{"experts_per_token": 4, "moe_layers": [1, 2, 3, 4, 5, 6, 7, 8, 9, 10, 11, 12, 13], "balance_bias": false, "router_bias": true, "norm": "rmsnorm", "norm_place": "pre", "positions": "rope", "init_std_up": 0.0254, "lr_head": 0.00566, "decay_fraction": 0.935, "final_lr_fraction": 0.0, "doc_mask": true, "steps": 8622}
Below are experts of layer 9 (counted from 0) of a mixture-of-experts language model. Rows are named router (the router's row for the expert), gate (a neuron's input weights, with its number), up (a neuron's input weights, with its number) and show model dimensions 128-255. Each number is 500 + 40 x the weight over its row's rms, rounded and kept within 0 to 999. Numbers have three digits each.
After each expert's rows: a language model's description of what the expert responds to. This comes from a sample of Wikipedia text that the model never trained on.

# expert 48
router:522515570506574487453496513527447531509503502542530524504554466483576536535542507477524584540519487536462518523514474443518496456473487549568472497507510505454484456463432584595469561543542480516522509444534550517439529563473496489437479515496530509472506564485538480467496468531527389538515456551542471507507509448442589481430453494496486486507459501465558571539429480451485478494521
gate0:488463485525483471485585406461474424476496540423400454496503496457536414464513535512494534446540598459529437466491439536532423488459462512446463517470536483492547467613455490462493510480515552514542464561543487457545455568456493490458483498479404461497491449476465527478527553457497505513532498560478438436516500482542471499495496524459512496551587457599561518469521449532533497456494
up0:499426466541457475482457504463470532537451462542477471514513507539468512501555521556483552603513505443521544561528484566530555536526576486534545520510498466473459440527520483565501483492511485459536575476504520574454428435512544486494476485515485515464487513506567506501511508499540457559484528490520589533468489540503514413539517518509456476448488375520515389522494524501500500551529
gate1:537523577450538489509502446531521581477503486473561480567581468465538504460513508455515530472498544490461512519504474505449510514427552442540458506442508485436547514512583527528516577471503491494500541510476417465504509558440569499455585484533495574480460517456516505527510514503501484594479433518479475527554522436435504495492533499462512509486441537519530522477531508471392440423517
up1:558519528440452489498512469461459503474489498555488498483499566483533513514475543505496471585507544489521512533547475530454479509471547531488498466532491521493504421498605461497461501476550470483562475486486498502509502453502505431463509563509491474531493555488465450515488476444530505444514542606513499529444550561421499518527534499497429488533460482435463550503579534447493483542468
It responds to: Commas and closing punctuation ending a clause or parenthesis, such as ", ), ", before and, but, which or according to.

# expert 4
router:511497529533485546559459535497401527550475591518532436505494522534556511551419492481493512532443523518473522491507525558476432492469504475499528547482522498532524555522424551541484458525476491441554484400487571559502523529468482487529465444412521466504541489503413424538493508463514475496488536452523524497499498469519584470516436513467521514480458480458525527546464435478496534514557
gate0:531547477517490491549506523437496445563435472519509489522488482477453478475493552445542545434443473463544476518531573423537459443552478487521434572563501519478560480557445482484512491456475451490520450474510556535590527541502530545470516466456506500553468492539510462601423496540473528503483510503566437487541472446404501537549520485508498473499511412488453505538521510471460575470597
up0:554449529421542483551438458545555460536425483487537451566414456507523494510575545517544431512428502494567499524484509436504459591391470478496474509529513477524538480512471533526551498529502468524466513488526541513431524475538577482536450459473469494436551573506428548516495503560464483511507472423505489545428445521507460581522532513490464540507488523498445504493472507492435489498589
gate1:520517466502479463498466465523577478530512502565519479503548453514517524534544499495504487525418497503511595484420577451537518512415484494501484487540504523471543491497543515591498495496459541537548476507484579512484505550508615542475512550473451542426492395487478480480502467570493473516464463477532483545534497499499524532513508416500425464537475569527497546523493540507479422570492
up1:472430473487446483511532514509476526526518539528519511476431454484462456553435523540464491437491556502499424527526542499554516530494496467517494561606424456519481481445456440490513485479526441399487512557537567471573520499583448428494416505544467428489533544421512485516511493440487511515471558520593463547598485468446519520513488553483566497596526504467501590520472460451570460580473
It responds to: Pipe separators and line breaks in sports standings and stat tables, especially before goal differences like −5, plus list-line ends.

# expert 27
router:462486509538502452559490554550392490488453445542451477558495476472429482452491433567592492439515472508520513563521439418576482469512502571544476423455530534487497503517448500505472454542482483478522510501468463549528548530456486539475516545488500485487517493457457499569489508460474483482462584461516544458500503567487473493428543390513466443529489525523442474496466499446478473590434
gate0:513543492530516466560551558447466433457462370504486491498503551503514546512393524519535540558514489545454496474522506424494481507486515585519462428431565512525547510455458526503468510453530519561489459392468443484585471454494550551491464548507536541488466532527529499534555449479506431501440570477499477477497531513492443507524501456462492493579521479433449495475484494477485444534465
up0:487510457507432476538483483469466507475429501549470555467527476472545492466476472566502426493505551529450491501468460512507496501494493492469502448476476501479456474549535470512505507489545497498480501525493467532484552521472532432430483567500457507500581479432490543489463492564497466433435544393506456457504488498514481482546601494537483518533477511494545560534470505486399512550469
gate1:507504492453536439489519553545490478515554445483474526488493477567431480514460482510534508540470515553468498463504522442493526567513494558576517547496495564439571543446506522496498437520460473522483468474488492574505438499516481512598481561443553522558412534490454505553454555456465473504528513480521500478454539547511492483494525524549512492481450447525583496486489538478486522536438
up1:520535597521537489554521428523460474513449515464496561547519482518532515513462439521463505502439479547432472525489445502571521620430509498493520479520509483527492498602466461489566523518491476444547401578474444489527466516515523454517449561504434479588482514504510426467478495463525448473455513478479527504451592520564487493467433527582495512492467529531466471483491508503491523543487
It responds to: Amounts, currency signs and units before a figure, number words like one, twelve, and Master or Bachelor in degree descriptions.

# expert 58
router:506516437510544487499495559440465466544513486520522522536505593500523487471470484559507499501479466548561493493507545514444541484519472505507500527512511452503473519492469535489480483538484464539540479414488446531459541490468492550498517538483471529515479456541518544570578430425539535476529546522456505498566498443542521518537464474583531459539526464441516509521456536428543464513544
gate0:480500518478539492462540487507430522456469401453464502614462545569392505492491528447442430487492459494492508484568489484483503460509536491563501524524410474536439516500476527520539474499451504505534458527457475488450519496482426522497495508551490548571490529448559492457505483518498545453525504527512532564473543522562515574455500450479514462525520417408528546434449516572562468555541
up0:491565443550476505529471498491545467494484516463504524541520524526493460474454552506428523498598477551493537467535535447444506553484508526463523582568465597424551509507478524596476524551508495553526503576537506439503471568477428553531441487567486473470530506436438517555514452525513464461481388519608531487521457548465535482447518484474480488492511441493437479471490475495498401481542
gate1:461438541499508460452540507433479496518489492437497515510558596483517477527481445421468544566387541519579458452554461538485445463562500439510462575510450512442411482538495555511517589494422490544563515418511478602521521460503492411587508464511487546534469485523510501524532506474582462513493520544585464524457496520541519495521461518513503462477535426470555502537448503535480561502585
up1:443531534482536444491582494442471483528542395446489488540546582531519469467473557545514442453505524546535541481535580468481442520501554486477436564456528476494490548513495534402499414458489522526502500506492516536446544495498525542459529540555504479584515442539514517495536492424422443432469392515476518503530536523545479441435525487549565482463512524482536486438603495468466460492465
It responds to: Tokens in technical specifications, coordinates and figures before numbers and units, such as 47 mm quick-fire, screw, .30 caliber.

# expert 1
router:466567521512524490537527467490482478467464427542493519506552473517571535436490549505506551544533541532473488583494485520556556480488532588457513496454577471559438464481496490491505452552540570447500479448478474491512495437489550517453507537532486548551499543533545490490491477443571522481458481483429471551532545486507564523535480488562463409490462518556536573528482480398529572523552
gate0:454460521494580476500610497506529539500468464498490511445542486450548492531504495495430513506510514552423506458593494514448482529512608486434445482409519508472497460608418446508508489548481508522513550509545515461497535442496491463494499486536503545557537494520502439519504473470483521593501465493493541503492470485432509514534533523491501541528453578560526452425539517440521473483499
up0:488428482466423600514515470540519460448499531466500501582528505624528479534509504592566509465491458496467418560501579463555485504410512523450468539494520530549559465564496461592513446479493539509507544535483546525494469540533432507408446517551486465493541485466504535474482540461479533527503512488509498469490471463451584568547547530441481403514488513537531513509491470465511507510500
gate1:436450563454514580530494571486508464455465518493542527490524536462454530499540524540497410514514556523477456488458550481560470472481484520527468473515529433506520520551474522588527517473473530504465444499504500448474490487508479572517485454473481489644582478527561449413503604482456467459459541534443417479521583470425491573484467545459518471525489457446535480476498519494479538500455
up1:484532391486468556477441482471517489510448529568529469488466391439553473476513532484414515486509543535507441501428466460482439546493494488498499504476462529465521510456554508426506532482505496505438497505452462481517514444485538528425537483563534481473456508469504435468556456566442468484517518485493537494393451584503472473467489496508497556508492530577449487507539550482475491457470
It responds to: Hyphens, commas and dashes joining words or list items, plus century prefixes of years after a comma or dash, such as 195, 201.

# expert 30
router:513550530513484509492460558447492408491432521499396563547443497511551448444499486506510436533491471494506515464499494505561564484498508513486445546439549513523463511512414494499507485495494533499504472500424498575417552519442531502414534491511518506545481479484537530523497517499486487473473511495492481421450514537553540466528469367515521428534511476442520529472495502435472462555520
gate0:504497459526517503497534410479535547506439477486505509521530469459501448475493519464561455564466485436524522533507475494467500535506416535471531411465550545489472429491451441507469483455447468483505516462550476492505529546507526501453503474532505451485524507425463536513532536586496476538480535537505507475438520502496649469418505420534550521459553515551505474478502463429459511533503
up0:486504497486543452494444518504521460505467527518531506511425598458475480558561505547542523515436541556466443550542511543517503418532492461469528497445484531483531531483503565504490484498509555501514491511506500570531451576521585563580468450465500467574571440535438480462463541508499465479550512435586460509432477553505518544509511480552554475517515554445410526503528502536453580497546
gate1:561510536583470413462560466556556554524498478509513516483467486533472453534486447496603469494516535529425530429480599453522508511495573515476475489515570550517473469572469513478529482495536576509480504444499513504490484440488474446427556503478458510578449425472489550512443529499563540458530532527505477542504517534521452557520546538524534587499452570449583481483513463400580480506479
up1:511464479532445563542503518493447542481504433554455485468513497505483429562466449548557483451545471455478452549529466497457503454554479511456497535495517563509486566447484486502466444552404538494431514530492464548441471462466547461502450470482537564505521501549494506474524454452478498506493493542476480490467448481559581477493483507531472430420536593510527512577498469437531417563544
It responds to: Final digits of years after 200, 201 or 199, especially in Olympic and championship results tables, plus words like medalist, freestyle, relay.

# expert 23
router:489539496444479558497504506449522527459503532531498499549469529507517471462508478531463535514473501489506488542477553455471562452496497416493489447516473515458518527493540458501526537545495477495529428471532530475541519491481471482490508531381479515513553525538538481497480481432473493479486488459485466440569565472481573546425463407475458506531444461485470555502467483484500496525518
gate0:432574494494510481519560486439549446522519432460504494457453601564535507524596477520504479553406531498506420482517468479468488513469503478547501458505517494506416494539509461536522552494525424517567508473513458470518500451496452467518436543465510566527463474536506555488436580498375469468553581412486547557505560507491434525528535452528506509541477545524578553439484570493469458530556
up0:505543453485561482497530520512547494491492565492462560536532521504545501575587433448443525555553455429499545428506496551449482480449497535529537479496507488456472462518527501518518521557484517520547477559488485609462533420507528545580479492465567490477475505504469591400494533516521528451545480474453508447448536537484476481481525503458537492519506473535582478520481517535477487545517
gate1:449468524495523544540553437459522478409508494543516540568441451492498470479542533546459441498442493515474519514423473451545455489508559508589532531509494468445436497539503507500508524520553569493468479525540582468551474469563537495397460463491497574527519544462501539412489528510472511516483427507481504529509546465583454485564492510529489494493562434468554525556488572500505494526450
up1:516454583457447499512437466524522617443499515501524458558490459506469502470478517522516487512518524461454514503561544458508541502555420477473528510414450538442529442486558445408523558487506491443544546499506519500528517499514473470510549518443496543536535464493536480446468520445518474509471541393512468485588513519512563601412544441562515500537530540561517529501501470486509438487481
It responds to: Colons after infobox or taxonomy labels like Family: and Type strain:, table pipes, dashes, and odd mid-name fragments like it, pt.

# expert 34
router:512490492475540519497471548441462476504517480532519455531549545486464531468524493523504491507531496555516577522428535465501539480536486519517530546479565538545522566427474529480530508480589422486534512372479489460396538516478478521513437539444451496525514490454483538493487454470489424410494533490472501513549537583535531503514542472548516506549501503413497524513491524425498448492541
gate0:509472503423497402512558502479533530482483447530491570428555552510520516557569476483465572519460459497481440473558541524518564580523493470485425506460493562487539529473503504539497557542528549412471505464464521510529434512493498483458482559489530512433455499573490552541469501497471504501504525558469481464541494482519552567526501464525547434495536461518485498555550549580422440540523
up0:563467551476470495452496454498511606544481466459457496489526515481466440532425437456472528467518462467509459529411415524503556518535522435402530498362509485548489634421496491472541450510504450487519429483507488533486572481407459522553512452516555497545495484451507471482572511529464481431547479450500524531453472516547546470509566520537512500504452487484486484514475474434530394471461
gate1:497443495447457506457477478515544478436494553502529463455497532429476539494557434467528499564487469447483487435489501490524486519467486506501368527477540570520503490452439539517444573495472453570456500413419489483480490493540486499484575475484468537468528492454541471497463468503515464445501587497511550486528539498548488485538547503486491458500524457486511504515519536519479513552459
up1:505508497513579418553519538528503504552498468506489453526491440500594533512481516510432488508478501564518475540417450495506499523501515464421502418513497487476493466466515500462481423492521505498492470511446528607503514502441566455472543490492425467549475486466511389585516552563492501449525450504527526434452533499435455449531520549468463508505456526524482453473587481472532457496492
It responds to: Content nouns ending a noun phrase, often plural or in headings, such as links, circumstances, ties, languages, artists, songs.

# expert 35
router:486574527494486505493511452460464509464512549481493507476494540472556454472449498544436572479503490506458519544489475512513551497468450522544502462522472505522481550475522524564536539463495429519509527481448505554425512585499552444500477558514530501422488518449486442564518478471484525507445511523470483500501558504477476546424485499554453462497535512440540547417509461454465522516475
gate0:462450456513517539556516460504426514490428438540517571499517513498565531495529480520496561400491454461474447507515445544493522448506474516527575535566539478485407465466434494518493525502558498509523513575449519586546498492553563432606447484495431473466565494514543450556498515520520552524513506570462503502429530485500464515509509475492496442491475548483568529491542414490512500519508
up0:545456488506442443531449460494485489577473515492462527452522466489485579495573523568591425499514475507502500511515487509466497570543537494559496538425570522503562515511468531537433481494476475537527540503570483543438522558500571542523560415460557498462483491493440566515487574467554518504458546503574517534523462455496531591423459479502520465503519520426484474502451538475501551493472
gate1:475462538462472407488495501523479437491524545464505494519498487456498473487512538558422519436432492491474566496494488484571543578439511468506479625399506539450513512597500531520495537553541485522547474464493544568500504512488504529501537553529523522453495549535490470513559433475473485570516505585538494534561540467506503449450431484480488487439416523498483488414445511496513526532472
up1:483514489427514527537459517518486497507514513426531510499534525532524489472403449476494489586465548538461546479521570442537527500568472554526517443476445565532478554493468480497550371512508533453451424510470522527449553514507491508469506489413477571481436558471505454520530506564541433490516484463578469567552459493470448480499474448441547454534425524552493483480571471499411502488539
It responds to: Letter pieces in the middle of names and words (Ter-r-ence, Te-od-oro, sulph-ur), plus words like Red, Wood, Land, Argentina.

# expert 20
router:505479560517492512457424509538433465523434525519526574467528524504518529500486525502560565499455548541485445495497451484502548425496523571556531533480538446515477539540468516549483505513515479575505506475509557507487511477522455463425508535514505554489517560498536555429558441481481469492533505517458493528510487530517494518457519474548518499552523459435490512520462462462467464525611
gate0:553490420524468505486389451557455516504529472555541493469518521535510436476507525483564466555433493440475469562459522506487519496489475468545500604442462418512497506573546459470523513413473484545497513505503491469487467432516508505680486426502528467423509501521457516446534472556377561518524528545495509498520510483482482492540496526534505509476529539428391450440457517407469493573536
up0:461468490513434503520509498475500502492506456474534466492505552466449533455461487460434533529504417483449451455535482469523553424440458582459549518549443434475576520462443473497529570498531535531454448480563518542433453475486498442498527455572468495487493515482553547515514489507493477523456569448492529497515485537471463485459458499464446500494545477532581507475516474475510543532516
gate1:468519480486536556497434501491500482452449513468553471477466525547597479542565455523584497529489466446458543497448499503513545496456527554536536436500487446545499506423479472450479464488486519561494528420468538425492501485532390489489425487512460496492441494500525496477458471434530439529510541535514467467462565494506494445513503521486487460495474439538528445466520542534481529502543
up1:479469526522448472512522502499445493520481538485543520506516544571527453442539528541494525429493459562430502484516473482500457480500483562471479534503555521535487480485446493519462539520497493447531504577486532547542433517494430534387552511570452543491491534501515577528506466499480536547522534486504512553491540489457491486516568508505461458497469467507458505500496482512542558436609
It responds to: Group or plural nouns followed by a verb or preposition, such as group, players, soldiers, students, cells, plus commas and closing parentheses.

# expert 12
router:574512532446522489447477597480457439543404451586506449475486418508525540528512477437497533521512486521550525552535513482525489493517473545496484561476467486468461455482496490483477489552487498496477445509504538511432527557479509525492472604463478514533493519481509485512502505511531465488436588484553450506540512483488563570479442389521423462512476465540513513528516485515503508610542
gate0:538493431495511441464522526538531523474477482498501526513459515495462429491523499488554457489566493496496535530485489512581497454523522539476472453499502534563513386500525480513415489460512523485536485565500539557485442519521532528522465514465534462491473473588483523538511528565489416532545518443452493539568541432423491605493506496446520494529499505561576503536497468532479443500522
up0:525501503494524455500624560545468484483428519658515481456454560509575486470417418525546479531498536539464491456534529447515552464534495531461495500472502514511491494527498502407557440477569538499526528493430482453515470549532479509543462480513467441482498536487451466495479404479502527525461577475526476490571507522417517536493480499491502441438496554450476468512524404517478517456508
gate1:424527453469517458558519528382496433449508457503481491474492545540532524480494540491479550458490513536547473510501486552469560495531440455509546533533501537472437594500531439544496508521453572522488513462444570462492512508554492513541473535507549493537493504507469485501460467541448555514506518450480500494558525506362529511424475505533452473515519475473501552447509417495505486460525
up1:497515504464457547482473533544571492520540502452520523429500515495532414530520573469494514446448536486503517495503572475511514461462456552547470513476545505443462471423516498451491488514491530396488547520436469576495498528477525498479563488529416533551493515549441444486454477532505537487473481434486478574553473458472450506463514476496498500483497470537440457514525498495431500560542
It responds to: Pipes and dashes opening a new table row or list item, often before titles, plus quote marks and words like entitled, titled, United.

# expert 21
router:509508531556526527486551460484420484439462455500450470562521576533535529479517501477565541520503524538559507487525464518582514399505497555550460510482533449433463494508481480460539584582561433531542447414501512507475533438497444488481455504531481475500544501495477453522442513457542463554492509478493475486595514496503542485504470510564468517565491462472491469557484446508526516494521
gate4:492598545531481485490552483421455539506526492528503580500452515515589463524534516444464499475489484454490483480456459516507538509518523484529524482467467506448479520601528455479518581527523446572529470477487560540476502482459505510515463430562479468494456549489473485519439510461515566490514531560461494524524506453424485494526493545465448512560529495465504443507434510528489493514387
up4:512510500518544461454553501512450485512476517514484457490485488469460492531529542459585438499497518541434543516581550518545512471457511418540456504496477526567566506455533558448527477491495454563505550464503538485461451476544443489504506515496469458494458556530504594480561461537513500563549542431561512479510442561445526492476500465492507529564440503468533467485462480537520504539498
gate5:506464552488507521530567481460535568510426430497460416512548449472601540499520434477481496521559507434469481517492427525485504551476436545504540574471458545502509588491426502530495538542443575532516456537503489513528442515502516502446478568569492457446496531466603532524339529537522501500514471505533512434497471491476488479548404470432542478452554454538562435529454460546578460522535
up5:516527452468556574461517534585519464417475473501500503473542527526468490485474499484533546501568466564557535456528510456493535415517456534527493428454567540490516574532537457511512440563560506525517508522484460507477547497467484596477503543430502483418505534518472525467513473528503469565475470485428480553552522490571536498507526517594532506470472494490422515421483436480502521505505
It responds to: The verbs is, was, are right after a sentence subject, plus comma, pipe and slash separators in tables, as in n/a.

# expert 61
router:490517561533544520543477491509484468508500513483464516509457565483473534468446470488453553444484494548571475542519546451474484477440576541492515546493513491468431542517457502512547507593480511485573514527482535481472513499476576527444465514417527537587489495485461468512526547510538484477444501497486492441495549432528496445482475497519473480455464479495507533560539493470532559544491
gate0:512480632485487503452502584553484431506513592506489524459412478506496573500479449474499432483526440567549521515543524486473399467528538473514430426486474494403562516542473510530461454532518489474483526505483536502499471458545533550471513505491446517554499429502519485482481544383489465518501439508523526476519519506528486493517494510507457481560506569479465513464441514473478571576501
up0:477409491579485522519465460465505489481495410515465496505513528516474454515526522468492451529545563482506416510482529474552527552415524556508399572477521469509413513541442489467565493568580456462517471531495509491513527501449474416498409467539470447491497524528540441491551584502526564497533468575451527512446502469492491538453438504516575505506538497494557494514527476454508496528504
gate1:490551458530531493495471535518470487534455539539529511498448480483481438472510490490551464486443480530470493476519469499550443543489535507493475540489467503450477513558555528466530515509560461490568478534511457431504567483474568529475510495456555473495503487482454520450545524547519451465548556440450522501540461497475519532435447479488584485492473522498539556501523427539523520515498
up1:500466504476464531497483486518530510439479468498466513596485525442522495459515508631499505557555471501511490470482509491433534464493503480496509561493501495526448549464491477508511560477466509576496534483529428546474515574482527559452431492517488480488501538490476540458475577464507520505511518527441414534446541457553509425546422504531519485500529500482518453498566541538545475495508
It responds to: Capital-letter codes and name beginnings like TN, SJ, Mir, Ang, plus units and technical abbreviations such as pm, hp, kg, sq.

# expert 3
router:506488523491556517559445499518388475538463521585448547457499496443542478494464502524539493541467562526478491482456437503500502478451500490501511493471506506509479500413497519555475561447459427478502452507452486451500524488490499452461523548431554545511538543474495517545523530483557422560469546456541524483518485521501505593507465377505509523483452447410534504533525489436522435499513
gate0:511512468565489515505436485440483491578428438461560531483574486596455462533476487515539528472416517461460506536482419483531500501424453553505555487442457391474482536487475488514495518495560439458467433502479504553522506556462510428529552467452442556448441502435488564459554447486491526457460533462544534540497481539534457494491483451504504457480513542454445457544550460537449492541535
up0:504565509452546526516492551512444458588456536533585536506500564532474497508526587468574503521527492445537517461508556512513550504451479527542479423537474506510489530499553531488435483503509539494589456465437485396501519481470488481541412484513538546552524472577555437464482471484535478499485520584522603424534466486492504468460548505509468517491491558550532498500490504464467493532483
gate1:510481555442497533488438531526457502578501516480477514493415524497530450421574565478551504517503474537504480495445500481433494521432414495462549567524560482497548553533520472487516541549449554494457464599496538413491550495460497504532531500510525530486493532465490491521540542433471500537524477489514541445466544525418458384480540487515566495380537534498503495513501398515530437454570
up1:491483495579492497488605520470402574453432510553500476467555488524523499430488486537547428456528547501432525494488504393468531459471490603498490424546448479450523519461498510450583494492520502478533467491471523495481496446502511506483518521447485506496440513498514525493491492530539503494537544491548403463531444462530530491505398438536490517491532525530471508536486483499480471448375
It responds to: Numeric tokens inside tables, stat lists and figures, often number pieces after commas or pipes, such as 49, 117, 29.

# expert 39
router:483578588429485488540525493435475515569457496458512494458456517480556526478496466585458463484432490574497521524492472458513467513516550538503506490465496515538433552511465455547560497527541459477598476481511508578397538460503467535417543515421551464554519475495480465471445507499510507511489555500530469493525513538433483548537479371539470489510424532508504492442473551495496550456470
gate0:464443523502549458417504504550497626424478454554524485465561518506455539481530504545581471459485441592443569484470511509573548450573395486485528483455482484449478499495476512515496471520494518510486484435550517501520519498520475494518473453489532488493489505534521449449573401465469470488574493507447471498525496554549532515463562527549488515526521412484493494495465596532530436496522
up0:471470526484515503495500490480489486531474494487551432557530483517549433494576555521447507528538481528540504479471527484508504521512520482490542504439506524480494492533498495452483513532516463473501484491501557530479473512515435490463470527473590428475446498509404523505482453496516558497518442484527453500447491539502495576522427522470448525505438542469469433399489437499504502485541
gate1:569550482470479491483502464495491468494484610505537471512501527472537430471554527561491526516558505544440443505456522537536477545504473548476518457511507483490462481466489499413501537452507529505514518471472509503516527518548494458487492533511478528535530551471451513490516450423489502526505551516440516499529467464463475456507523491523528467473521518483481554441482466539542465488443
up1:469566542494451580535516464505469477531539514526542538502503514461498468490561449505492553480516538567491446557453477491523469543537537407462510530507513486425514507529502479526524508521484490499390579520509542476488441472460465518519552534524526435441497548485543540466515542533523584493549532578542463458515469449471520508522470458514424500519577465540462475479519615561480545473511
It responds to: Opening parentheses before years or glosses and colons after infobox labels, as in Near Dark (1987), Home stadium: Gamble Field.

# expert 13
router:466528560465576557524587476456542496531455491504506508503480451606474496518447462575494526498428523580481412538456546563475494400481483457568445477447542501551491575469475470489511547499465423531519451451437427494501525481521492477514556533535514464552466589526432431536472486556551460531489450455525557506558506525451550509444521481577427414492496504461481505460501447502531477548479
gate0:483456502448558556498511486451539433481525427466438492579484526528475462524459535470498460531567587515478481491483543562437505377479492515425521478472607545504539518534507450543565501499461471527523472493528480455493559595509487540490523532518511542576435485479481557501549509501425497523551522471546502384516486521507499453502508496526434508498484416543563482463474412531567492515521
up0:509460520520482501489492492489483494456521510487544521479548468530490473567465395464554496484461437495477503538501484514436455527478441588523530487519506569481501605499527489427485478487606439513491468455459560468497498477526498525530499496492436502407520539463475524438429446507478444492518510544472563511513549540465482527506434493506502522476494531510447549533485443495435507514462
gate1:527497447498560463553533525550521501485547543494446569460496489507559477551484456484537541570460502456547515428521426492483502470398522524410498520442476515503515547568473461489432546562521476423479483508497467476574514524492531528457494483542453489491509531488513534525487486571566452534501449513499496517453512508509582523439507522481495457521523540552570505607481562482478477531443
up1:480533456513513502541545503474514495437526528485525507492488458496513518485490493463430420499540509552424472567555504484495532468516458443482566496552427500436499522429456502509438534509409546535515510485559477511503453441522501482433578512589447481543512531484526522484498531421488498500583527425486519504556487522492483505502542523549582399415513516535444508438494499504516502483539
It responds to: Final pieces of words and names before punctuation, like ville, ine, ate, re, plus the last digit of years and numbers.

# expert 43
router:520547463510509491474540556491428523494484502552446489512451453569502487535551535563444501545532476494562516549483520464517483494520481485560524484441459458469430499480548501586569522497503509538517560501465573508437581425471518458549466593530517508488531506540505441542468456492434464512474540578471477512513550480475521480469498508565470499529511453470542508466421487454500498524553
gate0:492587566515458577541469474433517549497558497455480480417577507497488527574470482593494411471442521479542484491511492524517513425533470518537590439529476466451529542471487440545503522571478532421436494515562537430479591417473507493542484550483564538537506456537512511534473420461418535496468514502467430537551541462451441493518472537503504509439513564506533518520477550543464512528492
up0:504480542507481487489549539502510509556511517449479572491507494580454534508457496490493544554504465528509468507549537444460445579473452487542517446498531524501505496517481490523518530525463525529422464469538458448506515536499537465528537466531519506527542487494476504509465603545493503467469459541545448499484570488468591471447490547542505478524489506383562539477482578491597520458460
gate1:505474443454517443526491454389448479596488456552556489441464437506544504546513510517532568471592568578618516564545486470463461530537473564521554505391495515529523494482527519538525502467493384410591541512483539506462519454493511500588399562482523485516488487481535501492501427561552515516452532456530533496476464490473473487508520493503535444535463454472521458462565478482492455488430
up1:521558508486466470463541478474510420524504461487487531537462463603520517494531512529481479537471517506557484477479531520462519512472496480533552453517442536466464466493557514523445549504526513485441541480529496446484557513529505518552570498447514486463554463421420467482490502479439411515474544481535540477479514481555512521472448509555489465493467514461538491607500510491517489503432
It responds to: Pipes, colons and semicolons in tables and infoboxes, plus header words like Genre, Length, Score, Best, and final decimal digits.

# expert 17
router:513438490493530548541499535451420438527505528587537536534448497544548427529553472541481500496487487484523457545410523491509517428526509501531491519488532497482476500442527519607504453545478454473568487525455475535521517540429500514497469601425534537467528498536460535489464596501525461485523474510432530462551550493414489492464452487565521503546403454455464448501507561432546475499482
gate0:496493524445528457490584475462480569512485477437510464514528468486554510481528482541472454519454501466477543530511479414525479470468592548439432528449469546504450526497466504548461526473497465478490430543444502474578498438429448510439469541429508524450454548475505527527462494530510546450493547516477510502587519469428526528536494553509532520560508475510483557536504515497477430565520
up0:482488492460524528539453494600454480545467538505503533505439557472507481572473514511527462538500491523502541477512494501506528484512494523466558505445553457484548500485532491535495367529519473444547473520467521502510530535478546463492511575467484477487582504558518520514509458477478517495479520489477577502411509479539530532501454505541536415528442569479548456524526449416515498505530
gate1:516407448503531487448533503526523466500503503489498555465460453436525461531450478403491511491555562504477458531485574605551463536540544463513464515523499536470509463512471492467519457465496516573551557486423470509428510503396532510483551537465416517481495427506426517469498563539524487463508493483535461478416471521545503559512521500523463474555457510469536503461522472535501453474472
up1:472478461501558535490500480491477556565445571439546465533531486435464497521473473547539537524441522548533495526511544488506498560479500542494498544491601535528512466456490493499486508545543483378458513540508396484511459557523503465483516489467486512479580418460469442471564520452465450471540497450548514515575517500549499541542517457457477474510443507544569398507431428467529470533560
It responds to: Single digits and short numbers inside years, ISBNs, scores and counts, plus compass words like north, east, northwest.

# expert 18
router:558425537486498492522571513524518458448496469519421492498509470488489573468485556537539481454479584542497510487542509492509548461453537462522454481423538566520497468446444496536479472490472442536520421474556520505486546553482527515497574430476535505529494568519509490550541471480546480586464499441504513439499532495512504568427529437497507418516421538459523514503520538507501459522489
gate0:478527486471540503534435447483476431556492522537481554479531499511482489504577525459586457417487535542437459483535560479483498468529451559479550459526550573449505483500490557469530492552545497493482454606536526415459456533491506520580456499546496495507506523529561504510503543521437548509511541446521531503530567519423458476557463456488496447510493447481600536500538443542517455562512
up0:466474459460458486484498505470483476562510492472498480573484487514438516567465512501495489501468541531522528472430529491539568501525579491496527435488532392501515521380493544548482422499465446481444517517491487484463522479512476534462460465495496566547459497501513463494462587488480527565473471456430511547483530474508570514536456505546471518491456510471554517448453527506542500563425
gate1:458541569561527466475498472478520497411499431546494524532487466502540541477445544496492469524502470467488430556423442506469496431540474477479548598453496530517481504537434466416484507497534450442544476571438474553437517479494458497550529475476489538527499544473512536516534512467519493525540535533543416518517449529428463509547515511477437487472488472442485520498487523475460494501529
up1:486549488553488503535563530447490482552527514512583521474438430494423454523574568533464440531506534491507539472518551513538531524460540522458439428501485544587469545429480517515521500618506572531508537462539471488550531536523521527511516497505537588536486510503479583448535496553532475543499453450502484489456466515516520536480606494474535456490470509447565526562470454524539483526500
It responds to: Short letter pieces inside rare words and foreign names, like Red-i-stricting, Hol-v-ichai, Pel-z-ak, often right before punctuation.

# expert 10
router:516490573414548579531504513466454478505477544561402472509489454546561487499520477554565417442502451559498494500589494479511467477494500445489416507473541578545494541503493472552487567531494407539511491435490496463494498476471558480493513477477505529476418514482467422569476510482513433588529505496594500542513524499464545490406516538538475511511468515403461531478540541522515486572555
gate4:459505526459534516556473521479442467512430418440494510516496464477487552487535481537499420435548480442452432487554525525431465517482542543418524481487491544572539505416552503504494479528473472446568569546445469473513633519474541519512568512478474454543536478482480477505533462502490466472556499435502516535434549549470552531460510452498538447508529485527498520540458419499537520560490
up4:498508516483530477535443470464456391541482570507523446470493496519501423536509521490516489545402503573498505446528448477537502486485509484551456430531511475462509517459493478508480532427538536539436533494468457490538512424485539495540504508479499556463446507582443423493567483504500512531556551511487516521548408494459491503480476467493494495460469496492476438475488464486529459546574
gate5:488479461626522573510398490484555566547535499529525497488525495496486448551549521535503521528515480481494441478533467447510451456552522543497479458503403569442441502505448482494441532538514465499547559477492506527518550459563556514469530545438457489499523514515457539448540439483466465460482495516485562491458502495508546436555534523568426441597494458427496473492498464552473380519548
up5:472484554506474563513554348482515467491479491522476582547544502411542511515522502494544515526554515514505506510572522477458454507506506503487540548561520481485459499586463429558442538504553556592519561503455537488525502579554413511484489519474479565455471521459482517460515493479471560452513487507493549515552538563493434507535556481473514483511477517443459529455369485429489458466478
It responds to: Word-final or inner pieces of long or foreign words and surnames, such as baptis-m, consti-p-ation, Balaban-off, -owski, -tion.